{
  "n_layer": 8,
  "d_model": 192,
  "n_experts": 256,
  "experts_per_token": 8,
  "d_expert": 48,
  "d_shared_expert": 0,
  "activation": "squared_relu",
  "moe_layers": [1, 2, 3, 4, 5, 6, 7],
  "router_score": "softmax",
  "normalize_top_k": true,
  "routed_scale": 1.0,
  "balance_loss": 0.00081,
  "balance_bias": true,
  "router_z_loss": 0.001,
  "n_groups": 4,
  "groups_per_token": 2,
  "init_std_router": 0.0191,
  "lr_router": 0.000913,
  "vocab_size": 16384,
  "norm": "rmsnorm",
  "norm_eps": 1e-06,
  "tie_embeddings": "early",
  "optimizer": "soap_variant",
  "lr": 0.00291,
  "beta1": 0.95,
  "beta2": 0.95,
  "batch_tokens": [32768, 65536, 131072],
  "seq_len": 512,
  "train_tokens": 454500000,
  "steps": 7303,
  "dataset": "wikipedia_en"
}
Below are experts of layer 2 (counted from 0) of a mixture-of-experts language model. Rows are named router (the router's row for the expert), up (a neuron's input weights, with its number), down (a neuron's output weights, with its number) and show model dimensions 0-191. Each number is 500 + 40 x the weight over its row's rms, rounded and kept within 0 to 999. Numbers have three digits each.
After each expert's rows: "gets" lists some tokens that make up at least twice as much of what it gets as of all text; "comes before" lists some tokens at least twice as common just after its tokens as in all text. This comes from a sample of Wikipedia text that the model never trained on. Tokens count by the router's weight.

# expert 251
router:481563500460534516480511469512503523432524423514531461483434533477594484488513500451534501501521545498483531476525523611494505515497508500449519427369491424471518499527491479446555476553484507583544500532479497514504574469426587434509536428512547536483501497493461512466543487414501467517445515475521540522487507497485523437434469463439505520492539463495447513512501486498446625511486540500541449547485464500555532554539602468439491507451570489488490507473527476501489520513523542516472560500511546488516548439510515517474460513429560545411515458487432498413496503515503456497
up0:484534531555547488511568523540558534500463462481490448555539503467531549492489523505439543553485479561413540561482553509500513521496449562481545496427580490410430506492599448577523480478516505457490516446526500538459489534461503501476476469468455506534532499427520415509530472482475478532518478492477445508516511395437542506507480528418511463472489494507535524493504499489508547564558499455407474464367450513520492520450488474461468518472528508509463473430511494490524477491532542514506531399478536504511477562485448473548580493472475517516527468503518547552501547537601476549
down0:544516474471479503530478568511493509460422469508598445538493530530545465500494484447481567473554515483405435473536454463390446502436437493522577496508491455498462562468427502492581513456521539477477495466571503520541504484531544459424570463481446461550496505459525515502459444475516540510457485468525565504477496507531576478468532475606476452500425505508506580458427443499450456531482477509514503472549550475449524510480472556507486526483515488584457493505479495503524459494455489444558546532589468505417487475516451575486500505486522506531515495532469481510557534468465461451
gets: " that", " as", " which", " who", " where", " the"
comes before: " the", " he", " a", " they", " it", " well"

# expert 56
router:423546469490500503450513452530488490468510457527446445467529523400533444451458518449546528503536512526495448471512511539566481543547509468449488496479530424476442467528454451432586445543486502570578458528459445545505572442482528497551516410535524557456566507462469555475516481479475445533569480531510533526526528464424465476511448478455482510570560489528485502537506442554435550553459530458486494498442488491523496557527503452489557506485558484497432519520519458506458576383519535525471492564526482483502564513483476513465433517481510574496521484463499476479476498435484474475
up0:507487468528497550495521481494551499508425416550529482561509509541518508513457531502514490567494508494545398551502487541441496473504449530508404539531509509482456584557425467534447581528507494464553493465436503552509518543456533529516471506530541520543543558479472531536479511486432446500613486530457577456493500470475490475524493443463481516454534424525537540437424533538517590524472544458505484490441528549458494536470463446519488493481499592517512513592528493508502548466466484556446547562480481479559477485467545514553452496485481546550559461488532579539539532477493552513
down0:429544472607530480520580559472502510476483573579512511484475536506419456563521461493516542475454413483464467488502488534547478453495497531547473527547496498451541571561493504498530528557445433533512427535530459427542466500534469459472520507522567557600573513512488516498448489509494521457470487468502463509495429447459557534519507489508427463498547467516498451475449513555518518492520563505530560459502541524527530521485460515594539448538503530458520517558450517460505545443572511454462496461512517481467457473524498503506403480481468473398493503459496503580449490551467463489
gets: " —", " U", " I", " O", " —;", " USA"
comes before: " |", " |\n", "0", ";", ".S", " —;"

# expert 212
router:459538479470535453500526500580483471531519464549474461425495556491522444495494446507509517462517522537492470495505524529504436591477498474411480496468538439484509507533519472486530456584491518563614471533485500510475498443487577484497467387513491525427501512471448520509521485461472426523532490487456544471484436539500489469513472422448521521524550494482480514484561485511453603498458535460590439546518420515512478542583564480466543521467543500483477593471514458491517497458550543544478542528471508472537590468512539497458440582454549556490512481510450469445476483459491478493
up0:563537526464530539523498490447493512517500523480524468405479478574458503535601474487512457505494540554488530499478548525507512452431458550524448478526551519455524379497478409501492466588476445556515514557541448543514468507498506478496500511529471497577576532478554447498550484453545573457528461551510526449498437474513476499443492481448434505477429560527466431512459504538453478441433478440508546456508482514553477530473526520493536578502508574480535501464542545449467525558565485534461477486415480505491500513497435490550511529497517519451392486503478514512473522493573492527
down0:494496449481499512536515504483467514399449427456522485482487435492512480428456503477450466555405464486470480461485466509491522548478481504580573500468424511502489562479463467521492494456536475474500540522492530482457580458538454461532487529570477471485548469490512500481463447522528535624468551500515488555487538531537462540590483486464522542401461578485472539550500451486428476516551464501562481490494514505489509547508493469481597495434485486482496510453467443440498483525522411471435504460542514569485491469445442433491509451454520486461563509484493509506491468393566473519
gets: " with", " as", " there", " a", " more", " some"
comes before: " the", " a", " of", " are", " than", " as"

# expert 214
router:499522469450562524448494466520521481452525504519441446482493508438503431472454519464552513482560547509519478503587548492549497584583499470509570458459493480463513510534507485455530531549439539566541402491450440530479548494510554459500512504539551525482509513503444549467514544516497443516488478515493521441520501506415504466455445463458472468555550480519397529600533463480489561509459537504516472482511483536544484508557530495474570526482532524508393544522526505469442513423554523523454562544607563498482548477469496522512484544463551608485511469483473482490459470503478464518
up0:600536508508534546468522526490495513504449555518465438480511530468518477555500508513552450573558518548470477500609560456529484482477460421536514433577417423449487562499494565504549566545539481461504499518475539495518520480473511485499491541462490568468529470402540516508463446509516498511564552533476485467455516465522482423476591514450498519552489547507580467600546532510522617483502510517522455456500551483479478492537539505494490476480445484501523485511544561458415481455529523481444596512479505546498474434508515502497464439446535478529528535474540485493546536483505481528
down0:477489523497515478449510480571474509441529584459442483554518460438487528584570485555525535518563492494486510436538482482502549419503507462453553459520493533507483549480506586471545546505490605464525591441540533487535516469517524523471561424545493556427539560515414463533521460485501512503456512536500480545451543452515439442509495532507498499524474444488507537498559536525458513559517491506491563491447491491447499468473449536540468575459462514503565429489479578490509494403468504504513530501550583530469436564508489516512475493438508468557513438478514492514454497426483464461
gets: " |", " %", ";", " Votes", " —", " GF"
comes before: " |", " |\n", ";", " %", " Votes", " GF"

# expert 40
router:510573461501527446475489465520536501480548463548520424473470545473519432476457475520552519489586509514514439477529508523588453578501525484491493463447532466488418509509522474442549439568472479511543520574481462538506508429468549504478489487540456512441572524471498522439537467418524440524494500493481521514526493497425499488463503478485505450485542515517451563566558441542463615614453548439525484539521469529557484531515537498504518534483524501509480535461515468484487510446504524518430506539487580507525555521437478499442415554477521534464546406500462455484453499463458469516
up0:561534491443545487470557483566533502495510474479514441487545523450465519510504487430594499466517558502539476559509496633482461515518509465478535547441497495525533493510466460483523499498472573523478505575463511523516550450481488546512545443546565536507455467467471486434536508471454482617494557486507479542502541497549509447489426536413535476512476542572499539597584457513505493475483548485553468523478433507455602477530496513464564495522506541518465485474526502487471584531508503569493551472529516579542481507514514562568506474488416491496535505502462545485500467450551442491
down0:563461516514523509584445545487570536477504490570556501499456505496519416613437569481505421490516524569465478471580499459500479543488494512530523490522508535470489471469468499458522498448502489503443454485577470454564470542425508515563418538498545528514451466485523547537587469510489544546467456472540484533389424490494481519488477483548532522473525418522482501515537470481494497443515486462463476457568440513526511554524503523471465501468569481528546457543506514538542487543457441513510473501534578507504477461489511419433520524530517473430466467482477567448549532553478540558
gets: " to", " In", " by", "In", " February", " December"
comes before: " ", " the", " be", " a", " office", " addition"

# expert 12
router:441542449460514533465526453564493507492521459519430483412495510466523451488415484427540487523543503569489470439510515497524463515536521443460500507492566485463469416507498462458490523536482455547523409538472410538498543469463537479544546463558486587457529481424489566491526503444442457544514464528483552517550534467477519442509489464473501534548515463519478484509521448516454530528444544446509492486480470490516494568495499470449533522501526487482416526481546462495492541479613574548461533547500509477521569480488532518473404527483526556476516467454488409474409464471478432496
up0:595475492457477464520510535497478561489525492567445413465459479537490495496448472395441544504448537523502400516551455534489491468489515490517469476451493574450536416532477493499479530527457521413484426550536483473521536470478416497533450516563483573467501550500504496491453535513622503538440457559491549476535565437525544475518545492499549469488519468501516514492548433523430472520483524504452525432544495497598482481468545472464548493488484463513466524481569484530436478513534501503459518479536547513518508536430537568571499489559519489469477459542515522526541520472531506570
down0:489500422494487483494524533508469526546530570536483476501507563532518468460505493509544492522496519482501510484469446474524559394483444446473502581471546563429545545566492488549485458499512497464454529555524560480534586547598471503545515638498503559595605547549520488469523486530513498524486563517542467505478482455477459463507542488508474534507409513389536446516502513537517461467502491513432445482448440475504529490555517491505475459415502467493488553500565540555533499473536550504507486462453480568537533462495497542536486426515545500529460455532530500521512533542528473516
gets: " —", "%", " km", " N", " National", " −"
comes before: " |", " |\n", " —;", " -", " JPL", "N"

# expert 213
router:479552519496560517491519458553526477467565501534499423489511509472524479450408463494522504497516529500512484512483510595560465525576537482437508480473508496482461502551499473460561524539438476537537496548464499498473543464455509474494493440571530472455575563508543552431532511481488448499481489492501492541516491525471491466443499460415486468513537433521387505520564453558472582566441575501497534514495455502545540483536528477485534577410544510517482529453501450472493531492534525579439528520508569491582555519451493515406435510463494553488552476461438495465448469464466458474
up0:466457534536541590449479500574526453412498476494544462451522497478427522409560485426617544544524546533459478547492520518473505532472441513417502487518586511432517496584523487440559483508512466519517530528492533486516492463457499506590542509549485512457516521483454556435507492536475467538488470505485526451489495475473482528550489539496495491562492482568457578560488452528410567475431527458520491483507488466482524536467431545562555537469495490503482514519512502514458528540560553463533524465462465510542477513526525565500479513485515550435496536568481473491478521471586411485
down0:591442518538575455489465429572486450433558493565546522472466495520521558517470501384503526511456435452449548526531489489459513501481558513519511521505410477506552485568533516482439488497495467480515492533389482518475445503500537490484520452524488578439514496537505506507566474523473582530520591450550544488465481505511575488502537470592508544500511492484510512516467509502468467449487551472487514432487493462532493484485436496511542462472490396405493521501520560533484508511484526502481562466548511499516491522509493482490479492537443478483473577465530541605447516477580577484
gets: " to", " from", " by", " with", " for", " into"
comes before: " the", " be", " a", " have", " his", " make"

# expert 76
router:496492465457571499458544461542504473515585505588454423484486526497540443471492495463531498495543532516535487488530559498496466573532520478461541426424485458437506465563504465462539483532482524574556455547408425535435511474473520506522503484507533553473501489466476576490517504543482410534513514494471556490484516456480455450469475485459510482527518425565429508539613397477442541502477541465495403507513422510534488587528538477490526529486504517477465504423566453497485562490591526507465584536529507513504510529498521495464470513488515532471529456468453506469455473481495485505
up0:558497534497479489474538556529517507528417449544459507494540455542506537440541466447550538509543462479505495554468483462437587531482564514566478504494461496456499535540527533521591470512536450496500563467534516449439436473529532480539509502492484538513568535448494532430509531558478460455484492448505466564484519508402503505465557493530502471479572497565539514530498560536402464471431477522465463498530417525494428541527475436454548495567497515498479467537480465596508533516476518513498552517554458571526505601481559494525549523591500506505548538495460514445502461529513504554
down0:534501534507515574512503526523533506407470473450569568522563525473506552467524507496499536511547463504497517546538471537557452512499499534590513580460527541467439499476479553545469490475563570465485497533472457458495444458468557579499577481430511441478501487535462496463514526528549506482470418462499469549454503470468466531569494440487471452521490502396507476511461530491435436465438513433511570504492520534550492507592401523526495548524509469480449504596453528461444541523534507511493482529522497544503492484559505490510456486524484428486482457604494532451548503526446523455
gets: " |", ";", " —;", ");", "*;", " -;"
comes before: " ", " —", " +", " %", " −", " —;"

# expert 31
router:479499496480529466475507442570538505454524539536483443463493534444518439445418453500530511480497535522537474472509508619552491535584530477464512462481546483451433502558534481444553508532465451557549462566453494521476531462443506461524490516543537480445550535499507551438497465473460457556500526486514524517530462530494506487448502411447472510534541450510452506506550458575465567530446564462493478547503445516513578539517520477523550544433535498458499515459504469480470502524541539516479553487490555508596533535399508549436412531451506507473511449473445503432429470470489469511
up0:476456525419468518500435550497554517514518502498517491490482515528533478536541468526450495504507489448496436529481461494482543477569532476463403478489510517462480486492487372543491490602577495518521543541511501498525525548538462487504508516501472523530479533510445531495517508539523449577511469476482578493472509523488498483557491529487543535476463573512477492476505436547364545435418460517489499515531487557482611497464581503590518565484539501531518494511519564506478514470507453462527495438453449513469487495429537487423529628502486550487544468588490501508514552534529534519
down0:518488503547530528515507485527486461481552511545522517483528400476522490456498514444500487497469523526562483454494520462439543551551528555562603486546533455518501510502542558458470441450497517507496476547457547552484487528501465526481457546424529503490468497569545512476515452546427600525516531496507441490513485511502471536538555549599509517510410443496532490482521495434619532518510454449492548473543450449511410514485542500534545520512622492467537482542490582515497436503518489468518488489477514567514421539504535528511522498423535575481477527501542506503521430455506474433
gets: " to", " for", " on", " by", " with", " \""
comes before: " the", " a", " be", " his", " their", " have"